{"num_hidden_layers": 9, "d_shared_expert": 0, "tie_word_embeddings": "early", "batch_tokens": 65536, "max_seq_len": 2048}
Below are experts of layer 4 (counted from 0) of a mixture-of-experts language model. Rows are named router (the router's row for the expert), down (a neuron's output weights, with its number) and show model dimensions 0-63. Each number is 128 + 32 x the weight over its row's rms, rounded and kept within 0 to 255. Numbers have three digits each.
After each expert's rows: a language model's description of what the expert responds to. This comes from a sample of Wikipedia text that the model never trained on.

# expert 25
router:109133070134159106125108164058144152108173144105202122127161144160140069134114108078134068120136094129112118111135152100168114178154113115130132144175175095125100148136163102185119121079098136
down0:156087166046121165161178140116151136105107092128100145159134139067111122107109148095070107154155163150100100166082119139181142146135136094213111122136128121105141107161157128133111109100112132
down1:141152068063047107201132102113162186089065137102153114102098106117143114147110098174075051134121066125137127067157110178151145107152095148109145134160135162110076134125079099142146166077088173
down2:150132102169100150119087125091143207124087151139088129101172118136167104173177167089118157096169126131107122078166179087098164147067114095081163120215076112147141119089145157223117118115114099
down3:068166117133157099088074181124129040125119088138155127135106160173182155182127143096172111061113124108129138159091168138145145106122142100091148098163112132131122165177130131129109101083127133
down4:145168138158136135104136100170130145129159162098171154087148143188159151128122116106111119135086115092095115120112125106060120122170130100210102134136137126090118119084126109093130150123190071
down5:140153101149091130119142117081133132153109114129134079110117135071141162116157128103091114164140137131166181108155171123111102120150158165139174195126085142139182091102113116122135154166097186
down6:110121139083161156131097105154183106160141148174149128120163162148134153081112120123141102178069151163184120097094112118101088066144136103122113178085111141096130159116143108145137113161139143
down7:176113130140108158115123054122137110093164121151135107112144171159124106087075130192178130142098067145104086165112152127083119110103179087066132200180099092133139134144136133198109118118158135
down8:098129147156138098124095134094158137175209151097108102083164090132111147118095116104128149184129112119089083108132124110097102108195220096135116184153109088075132161159127129098156178139158093
down9:082100102168114166139107103121083103137096140185122131225137119102095136136113041145161144178118070078174160105094138163131118160157136132131125129155171140131159101145122169147109119110111174
down10:083067106103138082186151085123112182101178135123145132122078196156120089099129142159162077117169139127097122140142079140141116145138138124109099097117123144099128104092097122116164125124089168
down11:126136032097053173155167155157118085121113127118105069116152132109155168094091146125072150181133077131153101078206119127196155123100091212169137066153096113091087135095156110085160139090073115
down12:121062101098141125070112113167139104094111143148116106082148148124100128148165104090140074140101152154157121147147086123173138092147143102149123095049131133037114089079113176145157112099085093
down13:101145120084105107101146177133175104092100100114103182069142109105102125159113134100143107166160130080145056096094151120107125142171130141171171125122191127112074200165116197128145177142106125
down14:146105118084154107154084120107149099148169105119124099134185146137135128100154119145101163205081128131075171170078091133111087113166130105112160116140071152139144205126092103147141099111101153
down15:143134106144078165113106189124130110128122067138126102099097072089213141118094157143148049113142163104139061141074162060132168111052121091134105187130113154173174048128131130147183080092115069
down16:114198081055141095166142095122175113143109111087119090120185130144165126112192106152052158095111148113189140106101185193132122195117121147178100151163141174138066133061094086120115086109114125
down17:090091071221141174144091106143135138170119113079109173132145113114131147189117087075139178067087128115133099040131157143105067116142186141115124137146113098156090165132109111139106151141148142
down18:163104134151116158085138148123143076166151118118111186103125097129095133147083084123166089202106109159121045115110147192172077140114132172086072089139153104077123153087147132105056137158130200
down19:113123185132195143123127095162148118085148119228098168120146106116113111137158157118130188078126139128123095148100145109191145131097149111152148125111102135155091106119070191137113109155173102
down20:152137109110107157120089177182147108104094182143101110157117122089105162135065114131064163099093114123080179103060076122097113125091191056123136173133103109151140108091107155107110138147187079
down21:179122161141166102170062095111089089110105167157149072123110165131146144142146056104092097134120105154111121158088070157124110142066115127175181122104168143133089128148148128120132107137107057
down22:126061236146161156122106101144153092158162181085175088170142092160104148082131135140125206101176133079189155164113108158114159088104082155089114163099096147135136118084127131131159120129135134
down23:160137123166114164117111093142096180104111150118144144129065125161117145078130174115163115115110144132162175117108138098133129159148117193132132208140091166148106174163135138204133169118079158
down24:092117189112107116187208143132115112111145095078138114090163114092136069161119120112176181076164154142099130099127106155089191150164108158124108140151136159132151091138100116099168147130167199
down25:128147128098127184160085149090089140126093099117125077179100104180174158184137075169103094171077094142162085134088132178151086088120166121119115183117075095151130105135116082182090069155191085
down26:154179122134133114132144149119183123166180117176167190156162072153058131130107105061138086195162110146051171155184097121137110145134118110121122144141169135134143101168112114109186120155166168
down27:093100174145134128111114151128177131094155136181088157086137147128118098109118132168156144078166124115131112143084145070154104113159146175131165100160068110096145122118140041125091163192105152
down28:115135157141176177124088127120103052114154122095170178152126110080139069141169095135094106151143151132143140111088137137106122080115120086133166106115109120148113106140152085137078098118173143
down29:135125109082151116102180148116128130151146164132156105143087173148121066067078091150161149115080076144133165122146125140140137129130085147161094129175147144122096120143139108151155126138084104
down30:099114150088133105157139100123138116105163149071177108109113172145113165134135150133138162116137179119164133143142103184104064161095137078133172148135148098125123135115109082106171116093155146
down31:089158145144089134111081121102078100118114123157107176128108130095108147140167107181121100125090151155123132172124105085137196139140073136131097120136164129107123109146132088181122127099091119
What it handles: Function words, mostly the, in, at, and near, in place and location descriptions such as located to the south, at its central point.

# expert 34
router:132149067114162151106192120130176148177119150123119192137114157064106081120159092154124109066106108051131085173148109139091135078085088149130121150107069133169088115130128089051185149091134139
down0:125182106106112126135094072079147136193123180091131159107175065126098107136197102071112100181102083129160154163151134178138099137176094165164103138145071046157128134148119105112130092141119137
down1:142173125194058108133128098117181174152112127101124094131210133123129115168111132160146134162112104123173128142163158097055143096138155093127080156188117105159118178171094107122158136081157111
down2:108114147115151106176073107158132178167196125146122123065112091114198114125136116079109137148120112195118135150060085133143132134130123140083200176156123110095110100114151211145100120167119125
down3:121180081069136111140128156119115144129151086151093160163159104183151114105135080111138093124171170092126107123159124135140167125145139072159130158189157186101187131113068120122165150112142130
down4:118102104162106085103163156111141143144142078117113161112216086169093102141076149130150121098107180097158078148086097132117117143151139178105060104118128135097105161137132097115161085170099177
down5:126047129141149139096099119106101166160131075151189120115127123069124134113064081103085086117095155125170084178098129158151132145107114116107083161139168117139129194121101166087147182118093157
down6:139075165120139099129100122169154123147110117150155099180153116080170159083182130126137168108097178108171200127151122162107095150121102136122106143130149144117095125151159131152116116117078130
down7:119124075139095102089125138120070146082163135154096120129139074214109101171157105134132146093138104172119171152137127170213139155117179057100160131138140150136163173114100093139121099145085138
down8:137152171156155171082146110107120157149096108152168118119060192072129167149106163104095111142107154159124107096147170138134143097123079220169148111142138070068176107073118086079110149167171139
down9:180186116130126171075110106098061212108143163154127119110157159142134139162129090150114097122059102201130197143126090146141121125072085187165129109110103130118091123170165075058129152151132114
down10:153159171113116103185148140175142133105123155191106171106064139154128101133067117138089196113092141103201128148182117215088103117081078189145127144118170112099077110139154091163145105171155089
down11:146092089158146111082115124057109064159148107166141160108078090114135151133185103157079109138172090128112144136159147073142068038152105171067102078156117099115091145184151141089100148180120116
down12:113108150100162081148111093154167196125182140150128097175148091169137073142130206159166130097115108155083116134176189163137094136065144123125127137166076169086097110095102110110139116136160120
down13:160110107158194143134165135085121152114070132085154033131113081165129130093141114112079127133175125133123110120124130166083142162148070116144125064175126116163154175108103111130122112103083114
down14:071169038145098144090146121120120136104149119111148120184141142123127140137080096103118104153151122079140107139141095125107153093133100108140144104135100118124134071093087097170120152087147131
down15:158122128126115102142153143145110172149123148132153087122150177149126144097145116119176109128148193167108103075131153137173075148124114123122106111193128112192089155158092133101144120058118133
down16:119116124127088157128141163113108141148124086082105110152066139163094129155177135118086116151153159126124111121104102157147109193145170158094114153112135129189131083141134132190089170141166132
down17:122123074164094096172116118099146104138177105098103119160129121097110129148109112137108149079114167118091145109124179089122113119147104172099124139158131139109094133114152110074172074141131147
down18:172183092103089125081145093158103103154142194146135195134138056069130150099146133082111149079141182103176084142141095154112187118118155132135155162205132102084158108079141111092128168155084179
down19:126163092098102142150143149151117124166173222166115178116124108184115163109159132090115108146105085092131133183097176088118109096091115128108143107140175151172067101157137147163169113116178139
down20:117062146070174120164116111140136126138163113083143084116146120097134109100111118139116158067189096115156095173134113127179076190130115148148126095170124131125124172131136095144095134159078129
down21:125193154143112183133148077069186123078122154168156142096168165138193163168095062149097165158142139167112122108107124076134136092138169099131121142114085140096087142116179160141167145120106120
down22:102100105082075099109096169163133123144111108146131103101054125150102160141112165102141129133100165150142114144117123178055162166099147111091076114085139107114132100183145175170138122171187187
down23:153094118209162086142162091182053115102146079146155177148099108067116135168156128126135136175149164075134180160137099183121127100141218087133150109104189140183097121090130162127117153134156121
down24:107147118143167119142089140100123175138134080097115147146128147132121149042194074168130138176178176097128090156170156154127144126152173120150100147125093198114116099162102121115126097090155082
down25:103176118160137108108055128179124126113086096107106100094109094093091145145148102149142151175121157131130161134110166118157142173100176084097152156134115071103112107170137173097170108104065149
down26:176071149144076133109098113144122109116165154109093147118156119127150160109160099125132180100127087065131148140124096154073107079143113112126123102131095070109102128189112129089102131191086184
down27:124089107133131160104142121143122126088120108108095112129095096141140152125124099115096110139149151082153175138195201137139126120070163128135157110117118153150104095129133124153141153105097053
down28:145175118131066128132120084125103138176092149130100189194109129112162164121107146066126094095090124155162098126158148126110128070104128173148139183107115113180168136151156179127075117136187098
down29:091094124128111129109175127092151172111181109187133155138162117111220148101169124061077104112120144158105082175179158145108109126127110169083169174162083105133140098149119134090190091137140127
down30:088099069192154115113109062150140119093110123144149146172143129146132156156099092174126186151091132145167148151177078135130069130156141132129081162160131090073108104094108130174095110092129125
down31:142102121129072107101162178176163098119130124089125126181117107092151105106113104166176129130115224168178141099121175084142165154108143029117112131133172111094104161130180129109133144131145103
What it handles: Pipes, dashes and colons opening a table row or list item, such as "| No.", "| 1.", "- Release:", and date cells.

# expert 23
router:127094106161127159094160111067147153152123073120142077129073153092114091099131080132088180197075193138090124052107144095120084104126093143145125132146134169138082164131119125140192151098122099
down0:089134154117180094147100110086081080121099163157171139188133118195129194110106147121110109103125102156098131128176107141117109130114103179122144144162169135123147107093073180156102114148108108
down1:041084119081118157159078134093138139105118154082176104214147089066149077099076078109117124144156069093157166145100139059149168136122132123125079183145185174037107092158104144146130099124123107
down2:067074130110117082124150090081079073143076127140132124183099113060061144148152120165111155118122096158133137163153151103160132099133142100209130149143145073138190124178113134128160086158145124
down3:111120158123096131156151036120138096123142164192070110109145146159092134160120154136168099076113195132107152148137122133107135108146062085114111113138135128125135133092112152096109114153147112
down4:088143091179143135104115130136196139106089161145096143132076146149095115064184135189186109112121150136162131147106111093132146148201118116151155098096113123094118059113115128150092118115129192
down5:137135088106099086164115124094162135147059189132108129172075154135181203174155090139066148126097175058145172121142165103097098059104127156128126112138101165147150146155094099115189148129087090
down6:172093071144131127083140096075146083143158127072113105119121110145116093083158110096093181183170111164164147156132204108129167117116130197057153183100118190145176136186127100084153133112055105
down7:129100143181150102171126144158130142075128112127184092055146142111072208182113090135148185120153160117135094120138191107146204157075175114086176137129174157127125120154136097095155101126085086
down8:112156099079127180113130113105116126106147183143153159123154157133164146135113124187122192085131174148087104151080059152098124120092139182152153145106069169093076147164215136095128071185152137
down9:081126102120142143183121156131118130191140128152185112135106074184127079110110227102119104060175114157088081115153168053139131132129151127099135129125160212169132106155119104116142157121112130
down10:103107155109083219198080125116151086118149126160168145097117121158160169165076144141137158153159107107108130139135151129137154121125133148128179052093111143140110080124138158126124137022115127
down11:080102120138166092084094082075139141081151082121144155089117068088120125149144123073139037152112118140157135157139091136171137138131116194066110121113113124087114141094165072128134070104067123
down12:138097147177091136164201118124131123167105102169167119113144131099134116145083125121151043083108112095067136130120139172102128146063102119127119177105114091132125159158114137147152191184176151
down13:160092109128127135176113132187164085176086129144120173118151144219125115124098118082144140111149107120134116160068041103059179169134145148089120129132158104161105121128104075162136130130140133
down14:139118193105139150094190120132130141148131106118066124131137081113148125118116162139204128110051139115094156125119140143146115105120149103095105132137074091146122141158141169072074160112144136
down15:133157080075086037149101166114150118125122133151109133149163025109040101082124153097112098185154144138104111140102138109103089149133090116073135156105176112165161173118114213144100116168053116
down16:076056116111110150088113097160151108054176099167100089156160150097148130139100149067094146134136106117128135153153146107135077106093134129183119135156192072115114170111185123175110172105106175
down17:112105124142102124124080156135104166060096135154098151124073102162131102132177150143126106167120124168130064092100124092109054115106106132104127127106139145150125135148154112114131150108133152
down18:113082135118119186126147131130116171075174161090130097105121127194161131162108062141167143185142151083146165124173120129163110090107157106178138142185157113102103166171075139144114158143102171
down19:192141133150137061085104160139133139183094091130140095112100125104094090104129178131060103133126218105103097112129154096174100080107129184118082131157110130130165144146114178116080106110143154
down20:136161130113197135107113128158109162156077053120080114199119154116108071133107069106171114101117132107179104101153133090129100091080151143101140097125136177085149138163148171150152099160140140
down21:105173151169172091115050106127148175132123090197142108120130094138108101206135140081131123132146139191144147072071118113189170124124143098062166133094171094104082141127141122172152127132155116
down22:164101135184137130123115105122102135112131163123134130098109111067155102179142076081098154068103095082103120154183166160142109159146097146147117100161158114172095128071142116125113132130161118
down23:096159146105109154121184097141135130123111137150152127144129134152185155137146122021100135154128144063178131108111088173020159116133105142138127088118074061129113144123160162118116086076139100
down24:121162068074098071157197131152164164119134158123159102107175133095115157095064159113124161173156103156119164130176164150168083128138096071122168104117073134129171170045228117102135128102103157
down25:135110024153172121165163090124152072172135146158136125151134116122126116067105138155126139160039157116170108156153073113092142194154094132159109132081154117118110166094117208089194126148076096
down26:170209105105061116133098064159146112094088156149122126107141140136098174172123090098043113126097133161113157142123127140113158099151125178172166104089110118141144096125204207144127124094124144
down27:091128137109106144053137090058166047152117172165072101105115127114125079133159165113123155111152146171126072074092105137126112097173131198125159175104138187135103155068104101081162153120162164
down28:152071119081153100156157138127199140123169133141148167169133129175175124174189139090158103081223178165147065148129143107117125083176155059098184159164129124148092105134142114133103116158160141
down29:133160122159091161144096099131100161142152078147145123097103112164146152127112149116180105141145125136105076155080154143154098154141159148115102121153057146083118091183083159185108122095101096
down30:113163146177127114126175152117136089188116169155142180133169180148097139131122127077158122057102099102059144177117069171145139111117125097086094124085106181101097140109098098146143110149177126
down31:078116192114158140130131118150114150141113144148171191100129080148146088124147114099117061068107063133166163136131097160133142178116167160212112076135087150153115050113138121105058118154161084
What it handles: Numbers and field labels in infoboxes and data tables, such as degrees after N in coordinates, Preceded, Votes, Pts, Date.

# expert 53
router:154127120171083184079133150094182136088078126071056113164085176138063169179103119097088089051111075118140162201170150161108131120091171136163157099108142137140123164096118191179109153131135122
down0:158104119153130089160150165121084177165101110117142127063101121137120127133076108137121153153118171142173144131170157173107136087169136108129153095124171148096153175095109057119186082118145137
down1:139062130072146155113109146099155138131178154098120142088161106132129091093159083110086133082124130176094088161163109127063113087083046149111173096141158101101085171155163182129126168145109088
down2:082121069070135063170112103156080138207156119093080101144092124084137180161165138121077109146127105125112145097060092166105103113138096093112160192175134145134110103143128122177138136117153137
down3:106151121116110114163102180103115203161121169135127102114094153103113095097114076154105127117122113080137062143137139090172068149099181101164178105115106159097163061102145121185155137136162146
down4:128104076116141127098152072176101142163148101114152123071158087100077110164103102118089118178178116115098064109109122165156089169138153148146233095108169167119128169079120141155113127204128085
down5:146158180183091071100121086099069142114106112149174122171090081083165099166101175179075157113210075168130115157111172151140132086061153163079129115130119168133124096161085132136127137067121158
down6:146146137165111161156164125085123157154144115146158146094090192100139125103096107121119088080187161143071149140152118167103176135113149091176063081118124161135112143118121127178112120153097113
down7:096137187200047152143150095152120180056221091110143170154139104095130169136124119100128164138126137155188157114137140196193113157122147169156137135165149095139090113073186151135123123134114086
down8:147097094121171182184095126139150117179168155118117090096117116065153067167154122136091136108165106149096127098163109106142065101149131118136155115147120186157094100128135147110186161115120183
down9:112109166146139131075113111059132101154097156156100118163148133161167113110095088165073190158144144170156157102147154152137095126142111140150143155150075147093091032148130126143150131140069127
down10:181092199133170147119141128022093073077095073127170165166132110154102167041096180176113076122143137151192163131117162158080177135112117101139122131177193113112147096070142196131131131105149189
down11:119108135087079128126158164108117151082135053175121076124141162145127128156170100080152150108129204143150108149123165134161106124108141171163123139121104131109102145157170124126124104132127074
down12:127081136121149130121135104154096120104106108154115101124147134106057168164120131097110090101142113092104063152196148087147133053106144173110135127128142130084164137102147169167087126087138102
down13:144098152129135139133158156123120103130169217189153155167123131127082139149146137089139087107136208142133143158121159135104107149161089086047108132154151172158074080137130167145134170090068170
down14:134134133142123154148108170123161132119048127129147158137094142187208165078153135201071219167100139135114108091167112185179135117106068120132124117163104087142092138087143088196088143135115179
down15:110087097122117166099083121106108170125141167138135127133109112115176096143152120102155113180176105173120102164135083090114152104096146122089131087087157106130088139077095130109124089146081098
down16:072114075065141089124124114118137095151093119157118121074121156185113136055130157160122159152112124099144129171157100153148077148145158143177084110111115163129116091179095117140190126133118090
down17:115107059102132050112102082125173157163117072130143108140155171114101126127170108172130168162141083131136135081110162140141126125202129155135185171104114116090154146126134134073081073101035150
down18:164133114140089107072124122120141121118105115089128103061148123147111121117131205098137176137176144133130163157099180128140061126165104098165089119138124119149067097132138144106116182113089059
down19:105114064178135216174161096121145149124066099136095142208150137176082119083032114133112105077120135139135130169106164108091124069150075135150113178112130143085167146221167135182164156120137097
down20:092120147067118006105136127110076109145192101072171117115132171121102152116117134145145171129104092143107169144064136172091146071118110178154170147095116161149153128063138118090079071141158110
down21:094149149103116142104146120084108203140111156170106128158167181155144150114160159160119136106198108179120170131128150065152125161111129148048145121140128136136130086129185106135106086159097157
down22:154085116157151109106122074166099110110119118130126168140070118127027111153146193138119168095172128119073145196131097120103154148139127063093179172078099149119146137157113122082162091143175084
down23:098130105139125147168148143141167082151066160113121069125153119116086156159188146078082143153118104107142077088135109069109129083190148149154123121134148116098146121048133131142175054098174113
down24:131137080122145119141131121075161164123094136086090156128156035176159103118127155108134144144126106123093127125149140139144167107135150103154158090166119108145118125138129129073088129147193181
down25:144161193128138158204114115048118133105194153139139111129112134114135138113097116060100119098147142116138164142128086144072129187105115093149151152082092104105081153125094065117163144137152113
down26:233150170125167139142084141137138134082102140128094233119131167147086136143122100129161165098164094149104159084139141123126090164124150119091128103092195102122115129131126129140140147162084095
down27:141112116091201114153169179176176129135133130169118091103166160125106121125100074107161122205129120132094129152131122121102098094155125105131170126128156151141153136140159120074086101155098141
down28:135145084091120139094120121152219161149114181166150120118105144124170091148120157120135145184135203142136157080110083048073130117131065092091136201154095130129148136144132181147110143114079129
down29:116127164111148075096128183148091152152096103089126057151176184057123134090132053108121110140107190156095134150116119059096150191145164133103133049146125121095104167148105159115135128154139123
down30:130109160075138129088158127035133050132128151139125102175104130106134129122059152139092090103137119141159111094141119070078138159095099174164191084156156170071148065175122135065072139151113178
down31:159101134114138106103099126106197131089078118125141098126164139124152174174097110145087119128135117112102121099141098118140142104077105126094129068149145123113139141224110134175140118132200087
What it handles: The, in, In, and day numbers and month names in dates, such as September 13, On 18 September, in the.

# expert 5
router:163126095173090099166126170084128158155091144100133109119180161148143151096126178083133110096153103158157094159114089142101083152114103121167179199111090143154195179125132149164089108139147125
down0:085136121100122169116103158128104115155145060176122172159129161062142099117145094167113088181126137071168099118144105116152174056104101201120128148136116120112163125112131151165165162144185119
down1:112184152140129156119189162161143077152203165163143140118171130140112137117103156162066142188132166144099091174088149172100151161069108101127125137127207153183166110141158084150181161204075138
down2:161149098117107146098086075103107139150120196154136162166089090116089112190088160164127177137143133127122142114102155157085173115114110163142076155158132138120165125118112125069145066104166147
down3:084111089110146132144202130137133128132162137145107034115154097118120079141150081132107061187113159132136107109128117109133059095132105119102053126083145134150172115134141081133166120130102049
down4:122106146089107156149180069100157131064143121128094127118169144106137159086087095169118106160094116116136122179130158112087116124115151141100150115111119209130113072117153120090163114125127139
down5:109121168106155099118136161121138133146068131087138152148089098114117099166130200135093141131157112107114090149146169084094208116121120127151117104209110106088118093100176148098167217117138100
down6:143140107108127134070128173118100132157098106196074176135158153170086068104108142153090128144103155122148122147139119123096116112177114119088186179080122132144117166186096135083072155100185141
down7:116148078179144154105166104097154124135153087118132161131157120072097158099134137107190092107137128080112109102124124085157142119068138150152093127124150096127124103126077159080104124120178116
down8:140131114128142117086143179135148148065149159108150108133093103111113178128115096133148092106152121084102123130183106081061082103153164073072131142117103103156139120146156145104181072140087126
down9:110097155115144143167115204116100171146119159138089178105110093049176119113129130087089100131137115085115091125163120136157187131142090180168150137160138104144137110076112134173149187096173145
down10:152068119106065142114145148140137141073147148077116170103117123211109156122192142089133111107114075113132095124112145071163138117141180072131147103128085091112131197116146080068125092126064135
down11:109130132126065133100149076133111117117076144096134133086111158057123149078139042145098140100159110130115163119165096143145158112096084133136117088078173195109160187139150135092140175164149112
down12:144099113143128106137089146131124138119162072184147164082132161155152084085139120150128127107143102171100070174123132146132132106088084058094051151097098107080053128141089111180118041137076165
down13:128102122133123079130107129098140089125167115124104137060091108152097134092131148123143121096089149112164171124143211130121176095139108157119132100126098096146116158140161103128177113078173091
down14:066187074128068151149125115084148100062130108169094096110112178174102113099140160116175106149118187144156108143130128112162091085148177132080179137136140173128086115094137105090110119127108147
down15:101116093163116127106111162159158100176137082114146102094151153076069141242193097112136125131115151142080120096095123132141149161179107134081101088128144106132125134123130135168181161171166151
down16:120149104135150136101105070096096113135118110095154152130111124140112124170124142134025140098151106097143190174087136141108135109083138077110130111178101108098119113156130129090148137105128132
down17:110134114114146160128081163106114091111093097150121122135160112125110162111118103169054142086137118103153121169131164107124135113115135083131115109148166154047071146104118143133141086090131132
down18:097147117191103129132158114133164152132156112113109082113123130136072091129109150142093140118070083099116124128184114125100170144172126172146061067124128123112160152148102122043135197144137145
down19:080114072158144095184183091073120159042064131070120089144123079120124137180093139139110106116127120127129077122135133088122146144115116128107117074063139145086189143149075094149166145138176156
down20:173112034160130059094131104116148152140105091127151117176178088189152089114135138153124093132148101121069091140149152188168131071074178089139134158097094122105106154090098098131132112134147106
down21:091190151160127137094178123128177120109146120150113131169143072171097099124117138135143084108128096155077076174155108104128134079116165138092156139166141126163152143085156046059140087113125128
down22:125112121148207138083164166086090080074132144161093134122098164129077118125142129130140141153106094125127100167152165152142108168103055120097192142159080149121170122105187106180168144075077139
down23:160112122120150135145101151123179137086120101112127105154132157115174153089131094132110120124078123143153120143136159067138068164148081188155096124141193134138053114140139108094088082206113165
down24:134131105173154050169104145147139145103144109088135101129038079100125071151166134168091188154107158114113132144134144144104108099071094177122091144140169147141130126139161124158136101097176052
down25:156108129115107062136112109203173148117140154100117137122106105105171136180137173112130109192106125135100154148133160154128099185083074093138139095172113181156139182132152187023202090136140179
down26:159120128093114101083195113228139042102136163163112145129138127165088118130091129124079129109144181095133145178120147125108178170140184161146106121132114188160155131119120132117108213107130104
down27:077106126144149108121121134073114139136163130188097187152101127132104112089160108144175129123101075137141119100110130124129087153150143192141115144059117160096143100152099106160097119155123134
down28:108218146109075102143085151051131088109132156179128077059153148136104093190167104115100157114132110087170096149176125084131149132092132106187118131175133137108136123118148115138185162116190100
down29:121178099081125172129130137165098134152082127159205173144097121108105125116088140144150120137157111118090087128108135183054149180127132129168177148100094138127154103142117109111096107096140114
down30:123179086153110153137129117075127176145156141155117135119201089141201083216148106094149125134121136098124176138137064117161169119109161123104118116151124125128147122164149188140147063145151197
down31:086220124105132117175036138145174121124123111137120136137118063127129112130148094106156149099175146147167161129142102134122145108129161113184150158164152172149151067165158083128124156137148154
What it handles: Year numbers and column separators in tables and bibliographies, such as 2015, 1979, ISBN digits, and the pipe ending a score row.

# expert 10
router:096115051113113120079162079143129114175117147139167146133127117113139138134116137144095173071129142102112076164135080121054090113130108162111116182119124110143091129136110111106103113131111091
down0:110062083130136108120163200112170131068117118142152153129112071071173170079139134098131178127155155142150143182158124133133122169082134139140071162059060115144083158138089162126125126088152140
down1:116179042157109103129144164155098123140187113107124099119150149094097111200102064139118154153131132166097081175083157149150137104061114106186150130136170142141156130177129135099128176123110101
down2:099146159193101164138082117170109149172078100161122108134131125104153099112173084088122092084155100108144131132145141139124091198170080135128143143126127073151179097131070092085116084084135152
down3:127143091111066169064135148110143149150197097108135090103084149066132186179103156135189128163130185127124110166088110133117163172115131155168137130067152132135095120133107127134081109158114093
down4:154128141137152190138171076114119148119139109147145064146130141088181131082146115130112141090130136091147072128135163114130133153198183124127086153126193101196072115164114152123060097149134122
down5:101119061098096100094092140087137130155073134121135163141082108097078168124118113119161140076149116127140112128107174134095122120061110123151194140146087084135161089128141120083112147114197073
down6:123117151113129137150088080091149144093185124119111116161119137177099116105099135136105114149114074071132151171191135121128093114115119110144142065143188091059132122213065130109108106138123177
down7:154138144123078108154178125082126109176113122113090123134047161106075122131157144109147087044118182143126099195167119135154148139113108166112138138140085103145128145159100084193120154089150176
down8:130173109090134151156113124107111151141105112076165135116112140192141129126148140164114121073080194126174084131121075118151144105152108124112078107142107072154113172122110195085115127146193098
down9:127114138091120172125104151130140137144133145113123104082101120140203102144106134121109177117151101076161152102137123167102165135091105099108155157158142158082135145173179138070125090094114120
down10:193103132154113104164169095111146106114111175168090121104129164144135111167124203152104124118127141185143083141103154129097097149119120077120137142129083151146107188181141092103127112081148139
down11:143083203130168133136097066105161147173127130110139127147101137062094077116156145086133133084116125113113121126108076085132132140144125139133114152132186125088112160126101102089165130138161129
down12:115114073090121095168112153141139128165156159094150177157196089098097138092093150140093067136101071074137151125037124166152176121146189175144114149129075173127120149066123170136110105166100132
down13:107121121129134137157060160111164122122126110123150159073091109133167095149137145099064061136125128094112130145092128123107119150193154110153150122148114102145182101140101126138098084129146140
down14:186137114118115126145177145141113182101085153197151134137062055123111119080056134137120137109107108080124156117115095107106120089106115129163117101095170123154156039169140155155114162114098134
down15:136126094102074066134114128085145143076157156180154097177122117132127132112098124182161108093143052159122055119128102176144120082157102143169183100160099177128133158153087179134151092094075153
down16:115123131122092124092083121121106135143110160131146167147140156157115170112153119141087145168171133102108137113112135093131144121108114119194120114137171148081113123146168134119149090100097147
down17:159141133157130135136145137109130124123186115159121078100179151107155136105204093137139100172131139153108128145147087113095127113098157139094126184126129176063149115151085149137158093112151123
down18:133132036147105085173074085093155189127137098190103118103111148172093138139099122102092124133149138103125110079178086145129155153098153085149118115135106100149055121088173157163131131070159118
down19:096154087106155082208139133188158134136193134125076130113151169128166085129090072062125124086155138151114074167094133147148104152129088158140091160125157182163094141135123124099150137151135133
down20:134215107202090084192110148151055061144105158177185149185160099042106125095122170147090159142071119101152078087085115127147123176074182116112130153173087147165160105132122120089123105161089074
down21:134167150149106094102126072122138160120123139125150105128158113166135126171112146127160123109167132073105144132153112165132049101143137088100076132114147170076101099147079063126128135128043157
down22:150094078207174135110165108165125145163120143126109159149100067132100167149124151202176105099135101093120101119170143159066122117079154130148094131137107059111113164097077168105116197069162105
down23:145159099178060116123140170183115110121150171167133119081193097114146115112119090141091112073130140130169127152141137080168123093129138095132159104209071178147172095091095130207097120207133152
down24:117145078175124216132105155079113112159184126143098135125110075138071154113144118085186118120061096161125153192113129140100146159145160151102126151124171180078131081162170159069098109095121105
down25:134159086138106079051182128172041155107099125121110186135096103147155127110090187092174099145120154122144136170146140135151181156107153141114080115109088120094111181155152158109183116169156134
down26:082122134096095107190101152115079110133089112061132176130149154109167049137169154137105129170106139123113163118133138067155121077133087151153122057161128107098120103123101155169087135124158179
down27:091117119116210025153178106139112124120086106094102172088139044125150116165107133071158113122078103128114097136124133172104194066116118091152138162156110077137101175174107105131145120158100107
down28:083109120201138087169124136189129133169105142097121123122120185107158128153153126118154092126152099130104168116080139139171094178171085088104109111103134128132129155129151107138131127135144144
down29:141142024117177147151121140106071135132103137235115139142109164125113160152145120142134197123111119066097067096089150099106143144062092115166087153078135114165122138106150116102131154175150102
down30:098190124075170196171099153095082134136179151106143169139160077108120218118105101107146097126181152075169133122176110087126111135093091168122171175130135112157090119096140091177149078096094152
down31:120127093081205047146099164128088089099104152125085119126126197109142074091132125098115130160070148108177186112080177157120139083124130100136110165166158113129129125131177163153135167150176086
What it handles: Pipe separators inside wiki tables, especially in header rows (Candidate | Votes), plus markdown divider rows, section ==, semicolons and ");".